Weights of a small mixture-of-experts language model, trained from scratch on English Wikipedia.
Experts: 32 experts in each of 9 layers, 2 picks a token, a sigmoid router.
Below are experts of layer 5 (counted from 0) of a mixture-of-experts language model. Rows are named router (the router's row for the expert), gate (a neuron's input weights, with its number), up (a neuron's input weights, with its number), down (a neuron's output weights, with its number) and show model dimensions 192-255. Each number is 500 + 50 x the weight over its row's rms, rounded and kept within 0 to 999. Numbers have three digits each.
After each expert's rows: a language model's description of what the expert responds to. This comes from a sample of Wikipedia text that the model never trained on.

# expert 26
router:515503598472578444519546529619596569524509505449475553450532490439535461391500587543496504436455470432455592465469521457549437479515450447436593514479500547454571443547432502470515541489514513
gate0:495414477509497453496557520432425513512520560496451643456561541483448567423469501505474517515504548533491527442451463484496447490389506482542553536490426423553539491454525527515552467515571505
up0:549534511472474454523452379590525555563574518564583516496472548459533491532467492511578422473448569496531500503462599529520521474496447547488466436477468435475461476580379538482556459621490441
down0:612479500480493528409534556435539442412485594590527455573533460579468535495555399554530516523518504474591530441451513516559550457541500466495494430526502592480522585483534464510527431501448484
gate1:397476475489524448387463529528409407421480485454562519475647466466500564526509466517524418590510466445546509519471492456439478445572494457537484474469493418555463510444543520503588593482547562
up1:576465496526567401398448443473497436496554481508433462480496523448445521462422438499577512493510521477414501428507539519546560496547452501629461526512444522545512511544550442584443499460507512
down1:500597506441471511573507519606596405502506443461426455560580435513551478498489536397482433491493482449504545538542499458515412517498577445519608488505493541499541488497485514467496450508493562
gate2:502438545588429520515518480436412519545411452474545665458482531407437481574511580469527547439430494513514459577448503444515446571425527501480407426557534421426491616560600432507467576564544530
up2:539432452500543570478499496444535525517505514518538482648474490508414540515508464333518488536520454383486580500557370510568472538495398511528455559496564524473451449493479534485539529510412492
down2:536525446521509547550481512472496501368526466423503523545498370503412499478462446588426515483506550496483563581499494540516528445525456493503561386562502449428504524495607514478462516480525520
Verb and adjective suffixes. Word endings like ed, ing, ated, ly, ical completing verbs and adjectives, and past participles like made, used, released, buried.

# expert 22
router:472479503485448522502581490566563503426417484497448582493490501508527513433476555475510505549424573361424482474522526508513427520588505447480489564477483506403482464541460483494531525527455494
gate0:490560506434497478484500449497393505498423535517513502474414525502476525421535503560451492411518542436474530511466517478458497504550462452538492491503533456499474564589441515517446449446444493
up0:561487490552504462595458504448545527490528545503527548592462534547515492553476564475600462555487466598554500562545477408484489516508468553484599461556411484504564448421570505498603509564548460
down0:648469521602423456486531580559498477492520557464566504441500380532506549526502632457461499564574447562493619499490515554414479447461518491536522521442530489522524504454494450587381439549514549
gate1:485491529397478534473473563543484414566575432462530486455511529447516527433576452523438558505474527479529485607470502540462461468525462414463463548498491504546511537417496355518430487408522538
up1:465461498549523546509540505454567423544520536431543550434569400523459569531394503423526490496510451521446504436429381432554580543497430564535521584501567476495455529453534551540451448553624539
down1:470484527448499510385538528539420420573499413485536480442541492517473561565469460511429534434536490531490458446583461551521536481528505378451507451567492499552558485489532501459493502436475512
gate2:481571455462466575394433473553455530473518554496384434479503482591455460565393524512494474487519527489423508496446589532589492514486511535559486541510562519539537545479506544543543473387530511
up2:435573559401528520460616549644479596355590545458470486507584600510492480529439461441508438442519545512481518517549528469566526478489565564589571508368486441489501470435443518523460603509539481
down2:505499482444510453489529526605511550565466616361488502535500552464482546523511448514510524508402465487507536484478556403464494570402524528559451538537495433629537427543476523487442365474456448
Noun endings and institutions. Noun-final suffixes (s, ation, ment, ity, ies) and institution nouns like University, School, County, League, Assemb|ly, before of or commas.

# expert 18
router:556489394462506421511526518519527459524485491419468534463571434500557570411473568479586505506497597404391574498401476477520497523495519516478467473483532464451630517537430566468490462523464464
gate0:511529555522458572381400555441415460572496492439514550529410510540503416504474480458466466583423513528510457477463472420605509551619401522512502382558409505517517484554413441568443402508484468
up0:550550408408539496496592483478519475496526512608599572529411482429525504516466432554589516439471491516563524478536483542418411518564578488499468428618492527443423546433512437430517581490510439
down0:532508568484491484521538488578510506589536465436383563498582394555513508447520335493541527514513436522507515532581434422545515503539594522486547517491502470436501419514554484415512410524530536
gate1:430453430510363468493519519549531579471458450504528543555499475438488498574446411507504523460465508594438468565526499538562447526493516534423558405543538546423503580515431452466472449537519514
up1:457440326477559585504429506526455510586561499465503432517556491474475498507448560475459544444554415463508518563553520582549498452528471467425407518482570501471540528419578540426586497570513424
down1:443459464429508488461481436488494500509508618537439408422476509472547514389369582508562513477534454551524591413497538424467485510581528478470519457488490494525547497417500502505464501512550537
gate2:550556485415428493531566476484538526496491398525519475487519466601518543478521501511460569463566508497485528566548595543477620561383606535481416409429504523545584495518459426460517544504482553
up2:453484562539494463534493502389576521502485563466415511509526495540523538459517581467490443450447470473461510487509434551571510514524541492519469414398611401525510380416553545549471488489521559
down2:517459470448594499532508461520598502530509497517431396474540430590480503517443453499546662557603559513532506441491566588389502467559512530476577580491570499513503576484522496501485486529493497
Name and taxon pieces. Word-start pieces of names and scientific terms like Ch, Al, North, plus inner syllables such as am in Cerambycidae.

# expert 11
router:510487531423547565495552487541556458481395490473428607504604479482483452493554594525513527424471475478436540496489516532488499509466540507424560446546601593390492506503487519430548541554508540
gate0:487506511527505495521510447530570502500397533587474410474415468499461554536439564439552462570509554464545545494549489516458520376519552559509545492585454487444597527458443440460507528405459576
up0:500447583502523479571532543518448468527458501404541564485510487477565456614463508501564521416504532469420481446534408479466570477530525543441583532523494470489528462483501612546500526490496497
down0:492439543542603512473532572495563515509501482468518487567542486445490507544452663499503530497469519478520455478378479497528464494404453496551469406449499402482529480572648501534450538526486496
gate1:592422498491569460470554429465581490476486541555382511410483552434479517544509553578515534549550525537470553503501544442534430542520534395511476430418608505522561506501475415451480441423520514
up1:539391484509666425537489452555506503571548625496492430551436407477571520452517519592417431490431447565540465494590522621514523550475561515430567485585536515507384508538537504488443426613520534
down1:523531471516492552500458517498446482445558379440461474508521475550466465397474515523528440450507430519527486496504432540432471480453390423494495499516538458520456450505491480573453471510549443
gate2:466483574504529322481463484485521512482455545555540412452529472489515503395487517500563524478553478478528537469593534486541491460464467511528515589522493484476498475482561507504435475568473481
up2:616540501448506471505492532533443567605541515526493536482429534487461482467478501462413485409411520508463572592603532493404558447518441485545515451533515515503546489513499586434478503535488560
down2:553453479475485535472411380480574539509560557510515498331474558510486562622525576514561444454532497426453456489531502629474577513529463500557569515472513516479497538414497535528582485481569445
Vowel-heavy word pieces. Short mid-word pieces, especially u, en, co, gra, ge, ni, within foreign or rarer words like co-u-rier, do-u-jinshi, Y-u-catán.

# expert 21
router:571517485450453487502552484564529563481481498521478524455563522516508501381418539552484532441386590465478576429461590543503488515595454519447456520535493586531568526491471502519499545535435574
gate0:488544499440523453521524589443512436460417505480525538566555488459468476506507512412449443624513441453429438444548477534517487445442486522517448520452503569513472515502554536530507485570415471
up0:418428388518455465544612431474578414516495534436526602500605454462425518483506488546490495485515423473581471411516515452555518385503593489536548470463454487483517465580564499505481472521510513
down0:562491456569568508555518443431396524629558499507427507488455487490437584560512521536452519569513517578532492571489464394497490463466421574561462509541559485510507539490481486494526542478637521
gate1:539438486481557448509518508443527507493529528413508521504533425501488378607543445506585549488548526494458529421576555561510413507508568471474442553471489481492470581546657503505508548512443502
up1:550482621490521445435531511466458532518503558431487578440488543445508602512475493500571495506449511532454500446545500507472488486535492502483447542534494486567466520488490480500512522577463494
down1:432475557540459420466510563539474468525524503458486515525469470416476463492577507444517473556453467507535441504457518519555462502543493474535533360513519524587576479506474447499558517422544489
gate2:581469483442521542422516505545452544506489406507605387492522455429537474474517484483535536528467534460476533527591533378538543466410451485475448453489482501471562510551477529537511495417469458
up2:494489465488550409440489495526565465441446510521471479511468454510457488571454555580529445461382559512534481525514505549434514379514533457495446559594521475480465548465470492495493496410412508
down2:464486505467494502455443482561414518553528472586490487481530498466501490488513483522423478499484478585468503465559576504556504531478494499517534519539533497426444496509528465495502507419503502
Sentence-ending punctuation. Full stops, colons, semicolons and line breaks ending sentences or table rows, plus clause links like but, while, because, However.

# expert 19
router:498534523385460515553555500548576483482481525415339541421552485584495526452428607492462518509461501403508550401428555541533457490485493428457388513500595492460563495481475478502466501475469501
gate0:501540457497544448480576495651479446479511549475536484448524514475549435606515506470490489514511481543478573519474492542488582441482505509496503429617482372496463340567504452455544498544438516
up0:534606482546453423536515535447463439528491464566525555435426468516535473500477531595473547435435465448415528538490417428474543571424550490526501525525478508530489504439618492487591487537517465
down0:418517405545515472592491657559407523573470483475621580525568535444524500466522539450485520465513489543516509436499550471560527463467438487470438505469506474475521485505519556450471523464542447
gate1:467528479578465560541438477426544533617476551463531487506571450502522503593551543565538475513493449520557449447503567517465521463454540549524464577513619493472484465525438520455538448395489461
up1:471465547466409528486488478580484582475506479515442584504583428501490515390523428463538478518431573537486417603461503441530585481559620462519437468480477513417463470467507526446529541511412451
down1:466504494547521566464624510520547531529465556422513531507515536502539410521559555433503585526523506426484598577523534487490506508546542464514637506566528507519520547520575498562516481516600547
gate2:474465499560543491529535544469556480488447562446519481512548547555459545496413552535515531517534484448482569555368472548476499544455449494476447451510493583525461557544546496502458538519605551
up2:535550549515537490539546540555466565491490510513508494499483433450533453506543494516438524477469474512515579335505538450552468508444519438532516575472552473501483454374488447454510539578510448
down2:506507443442574436428456528545472525459479522550564626461437360514456506465489565500532540459393505488517451557560526514496591512525396426477515505507442439483542491496496518488481470546505470
Mid-word Latinate stems. Inner stem pieces of Latinate words before suffixes like -ed, -ation, -ing, as in assim|il|ated, unappre|ci|ated, unava|il|able, contin|u|ation.

# expert 24
router:531528579459552516478529529543517506432496496481448637479609443538522580444456573482506563495465496444423524471407449594459452489569566444415499530494532504364597479491535494495560547551489546
gate0:521495424546562459538487591440536478549482504506551489524520505553397431457490474499532513528530617492483493572508517478459473539587486456428589560466548556477592559604450535433492430472600502
up0:473406468521522529574493535468441564519526577482487476449587468437497463596522560488477458529494502451424438551511590524474517554563542464497504500483515524471537423540491488556554415483570436
down0:512544561498536501526523539513449455522597541575487472467479487496531562463480528569584609565497472416571525483537606519532524577502494483427543402438517406588565503569443544542589543480536469
gate1:504530460491549537482494498565502440469531523408528565430511543434452384571480542487466483504518413485424566568522465493486554545497494499584549517516488459514532440473549431497543495534446516
up1:532556593504531488593444452550448475411516517477529565505532458556429460469553359529530572507476467509468491547478551536473477548406493473596485572447486425439472438571421576475552450515495557
down1:479555495490574460505515507515453545482480461551501496495569434492440461463563347558499576417389572500466479463509489466476546530474565466490501505460528525579501543572516443467454479537452449
gate2:518524575487521478497430480397397479485531514447552515566530488444513443447513585430470432518533553433543492598510467485520616473466484519378557512503442526487517420429512475609515414474503373
up2:480494487487506479480468506495424396523562495411434449476408488555490533447506495465531504501463519500486553612506461479558488509466545508481558502468518565569472549508458473537449470588540485
down2:528413433509486421521556495503462483526497447546580576536395624468496545542470479535498460445520531429480516488546591485465516554570476495499389561444535475520435510507369416454520520442544432
Pronouns and as-phrases. Possessives and function words after verbs or as, such as his debut, as part of, one of its, assigned.

# expert 1
router:515512487372507507560565520563591545543471418496494585545551472465505539450414599495486540474469471413434534480480499486536432580612490519445503544486453588518519460446500544579553513578508525
gate0:560544510428499517531535575552511438471419492562441563557511468402459453506542466560515515503556474467448557601539485489441522487427453447455512507551523558489467469484441548423405506553509481
up0:548528436537475459503447525533569505503485480569564497523540468534487520496506436550528530563525429511550528458484470512520487397466489502391461466559575533509534381488535465528491541536450438
down0:494547548508487559455436478498542557575573478468525410511483502561514596539503439534499494643459455493529445450376515460476486516512478603415444533592494497446469443523551534508513517469494465
gate1:438539534471490682531454459512520372455505462512549491536462497573502488524459512464492463463513554475487527411585582516448553524519501551488502557444523441447430455476537533525536493485469526
up1:407550534574495647494440477533537489470553494506472481534469527424402556476509587546563478487462594544609468538469601442553545507536532546432494343402541526530492480575571548519494448469416469
down1:546446492410581525577564524482457474446517558648542431545513537412538505558542495602553509453541478494411461532562509459461387550516535433504539494430494440510511569509559398552472584498443510
gate2:422492475492535486566424517499484573415481485436462593462485450593459544575417445428496608490505489419527432581483409494501549457559542452474443578501528501537549520532510484532490585458459576
up2:491429590541480543428500515405494418550458518575423453511479554569514429505536525452471488454534527553563522530482466503483477485500433437535510608512627523493468508427356515519423516554569469
down2:420551409584603516473551534490461500456479609482542440443457422461466464521559453425489529529504470450425473424506551445490554551447529453445464471467486489478427529378591426445437444486462542
Word-medial t-pieces. Word-internal fragments ending in or built on t, mostly mid-word before suffixes, as in cult|ural, le|t|ter, Archite|ct|ure, qu|it.

# expert 30
router:549477514416521477569532507580613481428493515503510520516529420565564482436430581447621572478448483388484598475460576482494447481511466516453554458515483516561560518514510600546588501571521528
gate0:484553538488486407568477518404520512506387538533500539505492524527487498543442417569560624577525574442477509560452518513487590549558478489585494396500599469560488512518492571498506475417493531
up0:484514617457589504602446449561554549455502494505465435487549514540506504450526418609427417548482521461502413537482601483544576572537564410477472480452569523505471499494513480523483473453448535
down0:516514485531424534492410463494523554494393485462563573475552450581450494539522609541456504519533487440563497526503557546440613436473545442570521500347488498540575510457516474585507474564468550
gate1:517490554492431464524537542542443398493550486509501539492544500564490481378496449420534543450517476464555508506554553482481476489551527513445508474530517497491544439512596461482514588551561447
up1:404531486519580548514469459395474560504530429486479411502393496459614559570551542522503498578468492620498486444485491513532433497504502575492449561455551534463483516489487514548458434512413568
down1:520549495483401460542531500503561539406472491502504485456488543502562512467535508553501513428557486554469540433450504448473518464543515409395453442435485485547617491395383501530521429483581439
gate2:415468434626596553567594504505625478460494445436399433478455511552471574566486484539383530516467553508517618465487558511404460579574489466499535432409435506533448580479454531534481575581476555
up2:547506488440542469451489483414482575542427441481464446615506401452499470457523569538551449460462507480449576552556436467545579476551477564512435509454507554455532531544542494437479498556538548
down2:536514445506499464464438480514497578431481490493492486426429536459505489575445536538501474490474485430436452525599404453494532571442477485539559546523567556505617476433447451472517493480618512
Lowercase word onsets. First pieces of lowercase words after articles or spaces, such as f in falling, st in mainstream, re in residential, con.